{
  "n_experts": 128,
  "experts_per_token": 4,
  "init_std_router": 0.0101,
  "lr_router": 0.00037,
  "attn_scale": 0.125,
  "tie_embeddings": true,
  "parallel_block": false,
  "init_std_o": 0.0,
  "optimizer": "muon",
  "lr": 0.00411,
  "schedule": "wsd",
  "decay_shape": "linear",
  "final_lr_fraction": 0.1,
  "doc_mask": false,
  "dataset": "wikipedia_en"
}
Below are experts of layer 2 (counted from 0) of a mixture-of-experts language model. Rows are named router (the router's row for the expert) and show model dimensions 0-255. Each number is 50 + 10 x the weight over its row's rms, rounded and kept within 0 to 99.
After each expert's rows: a language model's description of what the expert responds to. This comes from a sample of Wikipedia text that the model never trained on.

# expert 27
router:64 56 38 45 48 61 54 59 45 65 42 22 50 43 56 62 29 48 52 34 49 57 46 43 45 51 59 44 61 55 71 72 56 57 47 55 47 53 47 25 57 65 55 41 63 37 52 62 39 56 44 28 41 59 44 46 46 42 67 65 54 70 37 48 51 43 63 37 48 35 50 67 48 60 42 43 53 38 45 59 57 33 76 45 58 49 41 53 58 38 44 40 48 33 35 45 37 55 73 41 47 48 46 41 39 36 48 49 45 50 44 58 58 30 57 50 40 51 68 59 41 60 42 55 33 43 67 44 72 54 60 54 53 59 62 58 58 67 60 59 36 46 50 40 69 54 49 67 41 30 55 66 56 53 34 41 46 37 41 57 44 54 46 40 58 62 60 56 42 43 41 59 69 52 74 41 48 40 36 63 32 56 40 58 52 35 44 51 51 39 55 57 43 58 49 35 51 48 54 60 52 46 57 55 57 56 64 50 51 49 47 45 46 35 50 60 52 55 65 48 55 51 46 58 45 38 63 78 48 51 53 51 45 37 68 52 48 57 47 41 55 47 45 45 47 52 56 45 67 53 36 54 51 58 51 50
Description: Capital initial letters

# expert 28
router:50 49 58 52 52 58 57 45 62 48 61 49 42 63 41 65 42 33 47 40 58 62 69 62 57 46 25 30 59 66 55 60 59 47 54 46 52 55 50 33 68 54 49 43 58 59 41 63 44 56 39 48 23 54 44 67 35 49 47 63 43 50 62 40 67 52 40 45 59 51 46 53 49 57 44 41 51 27 45 31 43 52 64 25 50 28 58 41 54 65 38 46 37 36 49 63 29 51 46 57 40 51 48 34 60 46 50 43 59 54 56 49 51 37 50 48 50 40 44 62 44 36 61 45 34 32 41 54 58 44 55 66 39 46 48 38 50 50 57 40 41 34 47 45 52 32 35 45 34 53 53 56 36 60 44 61 41 41 52 59 50 51 42 46 70 55 50 56 60 46 49 59 45 76 54 37 54 50 49 55 60 54 40 55 67 40 44 59 48 36 43 67 51 52 55 32 66 55 61 51 61 57 66 58 54 54 52 42 40 42 59 59 55 41 72 70 60 34 59 57 55 38 51 54 35 34 56 63 35 47 40 36 48 54 46 52 54 57 44 55 48 54 55 41 51 62 54 48 68 64 65 59 64 52 64 55
Description: Sports competition terms

# expert 35
router:52 56 52 29 55 50 50 45 34 45 62 57 55 56 68 46 54 40 42 40 48 62 32 65 46 39 44 34 62 59 52 34 42 63 67 44 67 46 51 62 55 39 63 43 41 58 58 62 44 40 49 54 35 51 35 36 42 54 49 40 28 61 36 23 46 31 66 39 68 50 49 53 63 51 52 57 53 60 56 54 54 56 65 53 40 40 63 59 54 53 41 60 57 40 47 51 50 54 48 53 71 37 48 46 44 56 46 58 60 57 54 40 64 31 57 56 56 29 39 59 52 54 40 46 43 52 56 53 57 57 47 60 56 32 58 45 56 38 48 35 60 43 55 57 50 62 36 49 57 58 49 53 60 34 43 57 47 48 44 64 37 50 75 59 38 47 46 66 58 60 55 51 59 42 52 67 30 49 37 33 48 65 30 41 70 44 54 72 59 47 65 63 40 39 55 62 40 51 58 60 48 60 57 70 46 59 62 53 59 46 53 43 59 49 46 33 57 61 51 44 33 61 45 61 38 50 42 51 43 63 29 34 62 50 50 33 57 59 61 47 48 39 50 39 32 50 45 45 44 52 60 56 57 46 39 45
Description: Conditional and logical words

# expert 0
router:63 44 40 47 42 66 36 35 72 70 60 42 41 50 56 48 46 44 67 43 63 54 47 43 57 37 44 40 37 45 58 42 45 52 51 63 54 43 62 38 64 61 44 52 52 30 47 56 54 57 44 58 54 59 50 59 53 52 66 52 42 38 51 43 51 41 59 26 60 42 39 46 54 39 45 55 54 30 39 49 45 47 58 38 50 35 53 41 40 51 51 47 39 42 46 39 31 57 53 48 47 57 63 38 35 34 60 34 60 62 56 57 49 44 50 43 53 30 45 45 51 46 55 70 46 47 63 45 58 55 52 56 44 47 68 49 55 66 42 52 32 38 58 36 47 62 59 48 38 52 47 48 50 40 50 57 49 46 54 50 45 47 57 46 69 55 58 63 65 64 43 61 60 69 51 49 44 56 38 51 47 58 41 44 45 41 43 43 59 46 49 64 48 71 49 51 38 74 30 48 44 65 73 73 46 54 68 50 53 47 36 31 52 41 48 46 54 36 55 41 48 51 50 41 36 24 77 65 50 60 61 52 49 56 56 41 66 49 54 61 53 39 57 40 42 27 41 47 65 59 36 69 59 45 63 61
Description: Mid-word fragments, varied

# expert 34
router:65 47 58 32 65 60 55 50 59 56 49 29 43 42 57 48 43 44 51 33 47 54 41 46 43 50 65 49 53 42 53 53 33 46 35 60 52 42 51 50 67 53 65 52 55 52 41 49 59 55 44 56 38 63 29 49 37 45 53 61 62 55 49 58 47 34 53 31 61 47 45 45 53 48 63 32 57 33 42 51 45 39 57 59 35 51 50 56 57 45 51 56 39 53 34 48 47 61 57 37 52 55 38 53 42 44 43 59 45 48 27 61 54 26 66 45 45 40 68 50 40 45 49 57 37 40 48 33 52 59 64 75 34 47 47 41 54 51 41 48 32 46 52 40 61 48 51 64 39 65 40 69 34 35 25 58 61 35 60 57 42 61 41 50 68 52 48 48 36 48 45 52 63 63 48 42 56 36 46 64 34 54 47 58 40 53 47 56 41 44 67 58 46 48 63 51 44 68 51 41 63 50 59 63 55 63 66 57 67 40 54 55 41 41 56 32 57 41 48 72 45 56 49 56 38 45 58 56 37 81 56 44 49 52 53 27 30 52 52 51 52 54 45 60 52 50 51 43 72 57 51 45 60 63 57 51
Description: Name-ending syllables

# expert 41
router:64 43 42 55 65 46 42 56 52 46 51 41 49 33 62 63 50 46 59 41 65 43 46 37 47 37 38 49 68 41 81 69 54 68 55 56 46 55 56 32 47 52 68 40 58 37 51 49 37 65 43 51 49 77 33 49 50 60 57 55 49 64 46 35 49 48 56 32 45 36 52 56 43 60 51 32 54 51 42 58 54 36 58 38 69 48 52 48 45 36 46 58 43 34 33 48 42 39 69 44 67 34 64 32 43 48 51 50 46 29 52 38 68 34 49 38 58 31 64 60 54 48 56 44 45 48 62 42 54 45 59 51 47 52 57 53 49 70 47 53 40 28 51 52 51 51 65 53 53 45 61 57 42 45 50 40 48 38 57 61 38 52 52 35 44 53 53 49 55 55 61 62 62 46 56 52 57 34 44 48 35 47 40 44 56 40 35 57 63 42 56 57 42 58 45 42 50 53 49 58 60 44 62 60 38 64 60 38 50 45 49 35 63 54 59 48 29 47 57 56 49 40 36 52 29 13 60 66 57 53 51 48 45 50 58 46 58 53 54 52 51 48 53 69 59 39 50 44 50 52 46 72 57 53 54 62
Description: Countries and months

# expert 61
router:55 54 45 42 41 51 51 67 42 58 39 45 39 59 54 55 49 60 50 40 55 53 63 49 32 64 40 59 59 32 51 47 47 50 40 44 55 58 52 43 56 46 63 37 45 58 54 41 68 48 46 51 61 43 37 38 29 32 42 68 44 41 43 38 36 35 47 39 32 38 37 49 45 64 30 43 49 59 59 41 48 60 59 32 49 48 47 57 39 34 56 50 63 42 28 54 37 36 43 47 60 48 43 61 23 55 32 65 56 37 57 53 56 44 34 55 66 44 47 57 46 57 55 70 55 40 52 47 35 59 51 47 51 44 45 49 66 52 43 45 26 55 54 62 33 67 46 53 66 38 66 39 41 35 57 64 55 43 45 66 50 57 53 29 50 57 51 29 55 55 45 54 54 47 49 50 58 54 51 33 59 45 37 46 45 48 47 39 34 51 35 48 43 56 32 54 46 62 51 33 40 41 60 53 49 43 54 68 58 51 64 55 49 49 60 46 54 60 59 36 59 60 55 42 50 52 49 41 48 55 50 58 62 46 73 60 64 66 36 41 39 41 54 42 66 34 62 58 41 38 38 44 37 33 42 64
Description: Word starts after to

# expert 24
router:53 38 53 50 58 57 36 52 52 45 60 44 45 41 49 53 42 43 41 34 47 52 39 61 43 30 53 40 50 62 57 48 59 57 47 70 53 41 50 62 41 57 42 38 48 48 42 68 58 66 39 64 40 68 40 53 62 46 52 63 46 64 60 38 57 40 53 38 64 42 62 60 45 50 63 24 56 42 40 48 58 44 59 32 61 54 47 59 52 47 40 57 42 47 38 56 48 37 59 37 53 48 52 49 33 53 38 40 39 51 38 56 74 37 47 48 35 31 59 52 41 71 53 64 42 50 67 40 54 58 68 49 40 49 71 51 50 67 40 47 48 35 38 44 55 37 47 61 50 56 38 48 45 41 41 51 59 43 45 43 37 65 57 44 51 54 50 65 53 47 57 52 67 65 54 42 41 31 33 59 39 50 28 59 48 42 53 49 47 58 68 60 52 53 55 43 40 62 52 47 52 70 64 62 48 53 64 50 61 26 41 61 57 49 55 43 47 34 53 63 56 46 36 46 24 26 54 65 44 76 42 58 45 46 54 41 40 60 58 49 55 47 43 47 59 40 58 32 67 60 48 49 54 47 55 59
Description: Names and months

# expert 23
router:58 54 53 36 60 59 44 39 62 53 41 26 46 47 54 62 39 44 58 39 57 51 43 55 54 38 38 56 68 48 70 64 50 57 39 69 59 51 45 44 55 58 52 42 64 40 48 63 46 58 50 34 35 62 33 70 55 59 61 57 51 65 58 45 62 44 58 29 48 36 58 47 57 60 46 33 64 41 45 56 44 44 58 45 62 50 45 41 53 47 54 51 33 45 39 33 48 45 62 27 46 45 54 39 33 54 51 46 52 42 33 50 58 38 48 36 46 38 63 63 43 46 51 49 35 55 59 38 51 50 51 61 47 45 64 51 47 76 51 53 44 43 43 45 63 54 62 69 40 48 52 55 38 52 41 46 48 38 48 50 47 57 55 31 53 64 50 59 51 53 51 65 71 62 57 45 55 44 40 51 37 56 35 49 49 55 28 56 59 57 70 52 47 67 52 55 47 57 44 57 53 46 67 64 41 60 66 47 61 30 33 47 45 45 52 53 38 46 59 56 38 38 39 60 31 26 74 64 40 67 45 55 54 40 61 39 46 58 59 43 62 48 54 64 50 39 55 49 71 55 44 62 64 64 49 55
Description: Spatial/source prepositions

# expert 42
router:68 50 44 45 58 55 38 49 57 44 47 52 52 53 41 63 42 53 46 57 49 54 42 42 47 43 55 42 77 36 64 50 45 43 49 57 58 40 42 39 46 46 40 53 56 50 45 54 44 51 51 34 43 63 51 57 44 48 51 47 44 79 42 41 39 44 47 36 41 57 52 62 52 70 35 15 55 46 48 52 51 48 52 43 65 53 34 45 64 54 60 52 54 45 49 32 39 57 63 40 55 35 52 46 48 52 55 51 57 55 46 40 51 41 66 61 48 50 50 65 40 34 53 50 57 32 49 47 65 65 56 60 54 51 71 39 46 79 68 53 52 55 42 46 46 35 66 54 42 54 54 49 27 56 60 53 57 39 51 69 46 38 54 47 67 68 66 62 46 44 65 48 67 42 63 45 53 53 45 52 33 61 38 46 52 59 24 43 38 46 57 44 49 74 43 33 60 53 53 59 45 50 51 58 60 60 60 61 47 32 36 41 32 50 59 40 54 45 35 37 56 50 51 45 37 47 72 61 30 62 45 64 49 56 38 57 42 57 45 49 60 55 58 64 60 40 65 44 50 43 43 53 65 62 62 51
Description: Vowel syllables in names

# expert 10
router:63 49 56 47 59 51 28 53 61 60 44 23 55 44 61 67 28 52 65 42 59 34 38 48 54 39 50 44 81 42 70 60 52 54 46 61 59 42 55 45 57 52 47 47 62 54 46 47 47 53 52 32 56 62 41 53 45 59 64 41 49 53 61 42 58 34 63 29 41 39 48 52 58 48 51 50 56 54 38 49 40 52 68 40 52 34 53 43 52 40 46 47 43 32 42 36 33 51 63 39 47 52 54 51 50 48 40 37 54 46 55 53 74 42 47 53 49 35 72 56 43 47 42 55 33 40 61 43 50 54 41 46 53 43 64 40 55 62 51 53 45 45 56 44 47 40 58 75 53 48 52 50 48 56 49 45 49 35 55 52 50 66 50 29 52 48 53 47 47 45 48 57 64 71 60 43 53 38 40 63 46 49 37 58 47 44 48 42 52 59 65 49 43 70 51 56 43 53 46 45 52 72 59 68 39 50 63 49 63 30 30 48 63 49 58 60 49 52 62 49 38 39 41 54 44 12 59 73 50 65 57 55 51 56 62 44 46 54 62 53 52 43 53 64 63 39 51 39 62 59 36 69 52 51 44 50
Description: Word-initial noun fragments

# expert 39
router:54 49 40 42 40 49 63 49 57 69 39 40 51 62 52 55 58 50 42 53 40 61 45 57 46 61 36 36 65 57 53 55 35 47 55 68 57 59 42 55 59 50 67 60 66 40 57 49 62 61 37 46 53 58 40 49 33 59 47 46 45 45 43 41 41 61 43 57 41 51 40 34 45 44 58 63 71 63 42 41 56 60 47 56 66 60 54 54 47 30 45 34 63 36 39 46 48 60 52 34 51 33 42 53 54 31 32 45 49 53 58 39 43 41 53 52 55 58 42 42 52 52 55 41 51 61 55 43 47 51 45 49 43 51 52 46 56 47 55 40 30 54 56 57 60 55 41 41 62 41 36 64 64 44 66 70 71 49 49 74 38 50 61 26 67 34 50 52 58 65 56 68 43 61 67 50 67 43 42 53 56 40 31 52 52 60 67 51 44 56 47 54 36 47 36 43 54 52 35 65 58 34 42 65 38 54 64 45 48 43 39 57 59 49 42 46 60 56 64 42 58 63 64 45 60 53 62 68 51 52 57 64 55 60 44 60 53 70 63 62 46 44 57 42 61 62 60 59 68 68 51 37 59 69 39 55
Description: Indefinite articles, table spaces

# expert 46
router:73 58 57 47 52 52 50 49 63 64 64 40 35 42 48 54 57 43 57 53 49 57 54 40 33 59 50 34 43 53 54 42 31 50 43 49 62 41 50 43 59 40 39 57 55 57 40 46 55 60 56 55 62 64 60 59 42 40 40 66 57 42 50 56 34 48 47 38 51 47 40 56 56 66 33 32 54 34 39 37 49 61 49 35 53 68 49 65 38 54 58 39 57 58 48 61 44 54 48 38 40 42 59 55 34 35 53 71 54 48 54 71 48 44 37 54 65 42 39 42 46 46 70 53 54 55 47 53 53 64 49 59 45 43 57 57 46 43 49 49 31 58 59 56 46 52 50 69 47 34 42 45 72 39 58 53 59 45 38 52 38 42 52 41 59 72 69 49 53 68 56 44 66 43 53 52 46 41 33 54 69 53 41 46 36 43 43 45 42 37 62 60 54 63 46 50 40 40 34 42 44 61 42 68 54 59 64 43 43 36 57 37 62 45 65 52 45 37 65 33 54 52 51 68 54 43 53 74 67 70 62 47 50 44 37 46 61 59 48 40 49 39 35 65 49 41 56 34 63 58 32 60 63 52 56 44
Description: Co- prefixes and role suffixes

# expert 55
router:48 48 59 39 41 56 27 64 63 52 41 47 40 56 35 66 39 49 46 31 58 66 59 56 52 57 28 37 46 65 42 53 50 64 64 50 58 57 67 45 71 38 32 71 66 45 57 49 61 60 43 32 43 55 43 63 34 54 47 62 58 58 55 54 57 48 68 45 50 44 39 64 36 50 48 47 63 37 47 36 51 61 72 32 38 36 46 44 50 43 56 34 47 48 59 49 32 42 42 61 50 42 52 61 37 67 68 57 43 45 46 62 58 42 57 47 59 36 39 65 55 41 43 56 57 60 43 50 40 51 62 56 48 39 46 45 45 53 50 32 51 53 55 45 59 55 43 37 49 57 54 44 34 55 37 68 47 53 52 57 56 52 41 43 64 53 48 42 60 61 44 50 47 56 41 49 38 50 56 41 63 44 52 51 65 36 52 48 47 62 54 65 50 44 65 65 58 57 56 43 59 65 68 30 37 47 57 30 53 61 48 60 38 57 57 69 54 34 38 45 54 37 57 44 47 47 58 57 43 42 39 38 70 55 59 44 62 64 61 44 53 52 61 42 56 35 58 45 48 66 59 52 44 73 67 38
Description: Sports results verbs

# expert 49
router:71 42 62 56 56 61 58 55 57 45 52 41 44 43 49 53 58 49 57 38 54 58 40 48 41 33 57 56 56 65 60 50 47 59 48 51 66 44 36 55 48 45 42 39 48 55 48 49 46 60 35 56 48 59 43 41 54 61 43 52 47 40 40 28 43 49 54 50 58 51 42 56 78 42 36 38 58 45 28 49 52 46 65 42 53 44 45 36 41 40 41 65 55 45 56 45 42 41 53 49 56 32 64 40 20 27 45 68 56 42 56 48 51 31 53 60 57 56 39 47 38 53 44 66 33 31 44 63 57 67 35 61 50 56 72 46 61 47 53 43 40 41 46 40 47 59 33 41 64 54 45 73 66 27 50 49 56 53 53 58 43 54 50 51 42 49 59 54 50 53 59 48 48 38 59 71 56 67 35 45 57 68 31 49 54 42 52 45 44 56 51 69 63 70 55 64 55 57 58 45 60 50 52 62 59 51 62 56 60 38 46 50 46 41 44 36 53 56 56 52 44 55 59 71 49 42 53 60 31 61 47 54 41 48 63 31 59 59 55 40 60 49 41 72 60 39 57 45 63 71 48 52 46 67 40 50
Description: Numbers and quantity words

# expert 37
router:69 39 54 58 48 48 56 38 44 34 47 40 36 40 59 62 47 38 44 45 34 50 48 50 38 44 57 47 52 41 53 41 51 58 52 41 59 49 42 51 47 53 58 42 36 35 48 53 52 69 50 52 36 52 46 48 38 46 73 56 50 44 70 39 56 45 43 25 51 42 31 66 47 48 47 59 56 59 31 45 56 43 43 50 45 45 38 44 45 36 41 48 46 34 42 39 41 70 45 34 59 54 38 39 60 34 56 64 61 51 51 54 44 27 57 65 43 48 49 48 40 52 48 66 59 40 55 52 47 53 65 46 65 40 48 57 60 69 36 57 45 47 70 38 39 37 49 48 53 47 54 46 35 34 45 49 55 38 69 42 46 55 51 46 44 42 67 46 51 37 49 68 52 55 58 42 39 44 52 53 61 46 40 54 78 57 54 39 48 49 60 43 61 63 62 45 48 40 54 45 44 47 52 47 48 52 48 64 43 30 62 52 38 38 68 34 53 23 62 43 58 32 63 56 44 45 74 63 56 46 47 50 46 54 38 33 38 49 37 46 40 34 43 39 61 35 45 58 65 53 45 64 61 67 66 64
Description: Capitalised word-initial letters

# expert 14
router:51 54 63 37 46 60 45 54 45 69 57 26 49 51 37 52 47 48 36 48 51 65 44 49 37 60 42 32 56 70 49 49 36 53 46 52 57 58 49 58 54 55 52 59 39 58 51 65 63 58 64 46 42 59 42 46 51 50 41 65 40 42 68 51 47 30 44 54 54 63 48 62 56 47 44 39 52 38 40 39 59 59 59 41 59 40 38 39 68 43 50 50 47 56 49 54 59 39 44 61 46 49 60 38 33 63 45 52 54 56 62 64 54 39 36 44 35 45 46 60 34 56 47 53 51 33 60 54 47 65 57 58 38 24 75 48 56 47 50 45 36 44 47 52 63 55 46 63 43 41 47 42 48 61 39 53 36 38 43 49 60 69 55 55 65 37 34 59 53 53 67 62 57 48 49 59 54 44 32 58 40 49 31 49 61 61 50 66 42 43 70 53 41 53 35 69 44 70 55 59 51 58 71 55 32 68 47 44 49 40 38 51 44 43 54 61 46 38 47 36 38 38 45 54 48 26 47 64 34 47 39 38 67 33 37 54 50 54 47 50 61 48 42 60 67 49 45 61 64 39 42 63 61 40 62 61
Description: Verb stems after auxiliaries

# expert 29
router:55 38 58 32 50 45 63 40 57 66 50 53 59 61 58 47 64 50 52 35 54 52 44 65 56 53 37 48 61 38 52 39 46 56 67 48 54 35 62 58 66 41 37 57 59 46 52 60 38 42 42 60 38 49 33 58 43 63 58 58 36 58 34 25 42 45 62 43 49 67 45 61 39 41 46 55 49 53 60 62 64 48 49 51 44 47 68 32 39 52 58 40 54 46 55 46 63 65 62 53 64 42 51 29 35 61 47 62 60 48 62 52 71 35 62 47 65 49 47 53 39 59 38 36 60 57 35 57 51 64 58 63 68 40 48 37 44 41 42 41 37 49 44 55 63 72 40 45 45 42 60 54 45 39 46 63 58 31 37 55 38 59 43 61 49 48 35 51 55 56 44 45 49 50 50 58 47 58 52 34 57 62 38 40 43 37 37 58 56 55 70 71 44 51 37 47 35 42 67 66 49 49 49 71 36 64 60 44 50 49 60 46 41 52 66 49 49 47 49 49 52 35 52 58 43 53 42 50 38 56 36 42 40 25 51 53 64 63 60 45 62 46 61 49 30 36 44 60 50 59 55 64 46 48 36 46
Description: Temporal sentence-opening prepositions

# expert 6
router:54 35 44 23 42 57 29 31 43 53 39 48 50 33 64 64 45 57 47 46 57 62 36 66 49 47 47 53 57 36 63 49 38 74 55 57 40 56 52 56 67 50 53 48 47 42 60 62 32 49 49 54 34 63 33 54 48 55 71 51 44 61 63 28 46 44 37 38 53 43 42 29 68 48 48 46 48 65 37 46 53 65 60 42 54 46 62 42 57 52 64 54 61 39 40 46 65 50 49 52 65 31 42 48 40 46 42 45 60 40 37 51 72 48 60 67 38 34 60 43 57 60 59 50 38 34 50 51 46 45 64 55 52 43 67 51 46 58 50 50 43 39 42 55 53 38 54 60 51 52 41 60 54 52 59 59 54 37 51 58 50 55 50 56 53 59 45 66 51 60 52 50 56 46 47 46 42 31 42 54 61 63 48 41 51 51 49 55 45 47 75 59 37 56 34 55 47 66 48 40 64 56 51 61 42 58 62 58 64 43 46 34 43 39 53 39 56 48 50 60 47 52 28 45 45 37 61 50 38 74 42 36 37 55 51 31 65 71 54 40 53 35 59 65 43 37 44 47 43 56 37 66 67 46 53 47
Description: Prepositions and relatives

# expert 59
router:39 53 60 61 50 38 64 47 37 53 29 52 48 53 42 35 59 62 34 36 43 56 69 58 44 66 50 40 51 62 40 44 34 56 52 47 51 34 66 57 51 46 69 61 47 46 64 30 52 35 55 54 63 35 64 44 52 64 45 40 38 42 53 57 41 57 44 50 30 55 34 42 65 46 64 55 37 63 60 49 38 62 49 43 38 63 43 44 61 48 53 45 42 51 66 51 61 33 44 69 38 44 52 51 54 59 54 41 46 60 54 51 46 61 45 53 62 52 61 41 59 43 61 41 50 64 43 64 35 42 39 64 47 38 38 40 68 40 64 59 58 55 45 33 43 56 51 50 59 41 64 54 39 62 47 64 64 64 36 47 65 62 60 58 37 39 41 50 56 66 42 35 35 41 37 48 44 58 55 53 61 41 55 32 40 67 58 46 57 64 38 50 59 41 58 38 49 41 49 59 41 41 45 35 61 49 38 53 49 63 62 64 54 59 62 50 55 59 42 50 57 60 41 38 63 58 68 41 65 44 64 60 36 59 44 51 56 53 59 44 43 44 51 38 49 62 69 62 40 57 64 50 52 41 43 37
Description: Table cell separators

# expert 22
router:55 55 46 44 48 35 39 49 48 44 44 59 44 46 52 58 54 67 55 31 61 61 41 43 54 47 48 48 55 51 59 67 52 49 53 38 45 48 60 50 60 41 50 66 55 38 41 46 54 55 23 67 32 48 20 46 42 62 44 71 65 52 60 44 68 42 66 29 59 44 46 24 38 54 30 35 49 53 31 44 47 46 65 37 50 44 48 55 46 38 36 45 63 43 44 60 52 53 47 54 70 52 61 37 48 42 52 55 53 35 46 48 58 49 43 64 57 26 47 52 50 58 41 65 50 35 36 60 55 62 57 56 64 47 38 38 60 43 54 50 40 35 39 36 46 30 58 47 37 42 55 52 35 55 46 40 66 34 45 66 38 42 41 40 70 47 58 60 58 53 40 38 44 49 63 33 47 52 49 50 66 51 39 65 56 40 58 59 61 56 52 65 46 63 55 59 60 55 46 47 52 60 39 54 34 50 63 47 45 40 37 43 44 54 64 55 38 48 67 42 53 43 40 53 65 24 34 46 58 40 43 42 55 62 43 51 55 48 52 60 39 61 50 48 56 64 49 58 49 56 56 60 54 55 66 62
Description: World, United, years

# expert 60
router:65 61 51 52 53 44 45 42 62 54 59 41 55 35 52 55 27 37 50 51 49 45 53 44 59 50 44 46 50 65 64 46 41 46 56 46 53 50 46 45 57 51 55 48 53 59 41 39 46 46 45 56 49 67 32 59 53 35 60 62 48 41 58 49 61 35 59 48 54 19 57 44 59 50 45 40 68 44 37 59 43 49 75 50 62 43 49 38 50 48 39 55 32 39 47 27 44 34 51 54 40 44 47 40 36 48 62 45 46 51 53 46 61 40 50 37 40 36 38 38 57 54 59 52 51 48 57 53 47 45 65 65 51 50 55 34 58 55 49 41 54 30 34 47 50 55 49 62 40 53 55 71 44 57 54 47 49 33 42 63 44 46 46 43 65 55 55 67 61 42 40 65 52 45 67 60 60 49 31 55 44 61 30 56 58 54 35 51 53 41 49 58 45 50 66 32 68 67 57 62 42 50 71 60 37 63 55 46 54 31 41 61 58 48 49 39 31 44 51 56 32 34 48 45 50 23 84 67 35 49 43 43 59 41 47 38 46 37 49 55 45 66 58 61 48 39 52 35 56 57 55 57 52 50 59 63
Description: Word-ending suffix pieces

# expert 58
router:58 63 56 36 47 56 49 54 48 53 41 41 52 55 37 47 38 42 64 34 63 44 40 41 58 55 53 37 49 57 56 48 53 56 57 62 64 49 38 57 53 48 46 44 72 62 35 48 47 63 47 36 40 71 20 51 40 45 65 55 43 60 44 57 49 39 44 19 56 45 70 27 60 56 46 36 61 41 38 60 57 46 61 53 48 54 59 53 46 58 33 49 37 32 38 22 51 50 55 52 47 49 47 55 50 39 47 39 44 39 49 50 56 44 58 43 43 33 61 67 48 54 51 46 44 28 56 35 68 60 62 71 49 67 51 47 51 55 64 51 36 47 41 34 59 47 46 61 53 43 51 64 40 50 34 32 49 45 60 58 47 54 58 46 55 47 47 55 52 39 46 59 72 51 64 44 43 56 58 44 35 65 20 63 49 42 51 55 54 36 60 51 45 59 65 40 62 63 56 49 57 56 61 60 42 64 49 45 55 39 54 51 52 44 49 48 44 38 46 52 52 44 35 56 37 37 55 52 30 71 29 54 42 51 55 53 43 62 49 52 39 60 42 51 58 43 66 54 56 45 42 50 65 68 59 54
Description: Month names and word endings

# expert 62
router:46 65 57 37 35 50 40 61 34 25 58 40 37 37 66 51 56 61 50 48 40 60 52 41 62 58 35 40 44 48 41 64 31 66 58 67 68 61 66 50 49 47 41 51 52 48 57 43 60 44 38 57 45 39 54 60 32 58 48 68 42 66 57 50 50 58 66 28 34 57 41 53 36 55 31 59 75 37 47 42 64 55 56 56 50 59 52 39 39 51 48 38 43 52 45 50 51 60 53 38 54 48 42 61 38 66 61 56 47 53 39 43 46 56 60 56 52 51 53 40 53 71 41 43 48 60 48 68 40 42 63 56 52 58 44 60 68 45 38 38 63 62 61 36 65 53 50 35 37 44 36 49 57 39 57 59 68 42 54 41 51 61 52 51 52 47 56 39 40 61 53 49 46 43 54 40 47 49 68 35 58 42 47 43 44 28 59 36 64 61 49 63 55 54 61 61 43 60 49 39 62 63 54 39 54 31 45 51 53 48 48 43 34 47 48 53 51 63 49 41 65 42 68 61 31 61 45 42 41 41 38 36 51 50 62 66 58 74 55 59 41 56 50 45 45 42 50 49 57 48 51 51 56 32 33 42
Description: Preposition "in"

# expert 7
router:66 39 58 45 50 46 36 57 67 57 43 48 33 55 60 62 39 35 46 42 61 49 55 53 40 46 53 43 62 50 73 38 60 52 54 59 61 55 45 48 50 60 48 44 50 37 53 58 36 65 31 35 46 55 35 51 34 44 67 44 46 65 60 33 41 59 65 42 71 38 41 59 40 56 53 33 62 34 50 55 48 40 64 35 45 59 46 46 61 47 36 60 50 38 46 41 39 45 51 41 64 35 43 35 50 37 43 42 36 40 43 42 58 38 65 43 56 44 60 53 44 50 35 54 38 47 64 47 59 54 39 57 62 46 61 37 57 48 42 46 54 35 50 43 63 57 62 59 39 57 46 63 44 40 39 42 48 42 52 61 33 42 69 40 55 48 57 58 58 54 59 63 75 54 61 48 43 48 41 62 51 72 32 44 61 43 47 43 53 43 65 56 53 60 58 51 53 48 58 58 48 67 43 72 51 67 66 38 51 33 34 53 60 49 56 40 61 54 56 48 58 43 37 68 47 37 51 68 49 70 44 48 47 48 65 39 58 48 55 46 55 42 36 65 54 50 61 53 50 66 36 72 62 60 44 51
Description: "No." and numbering words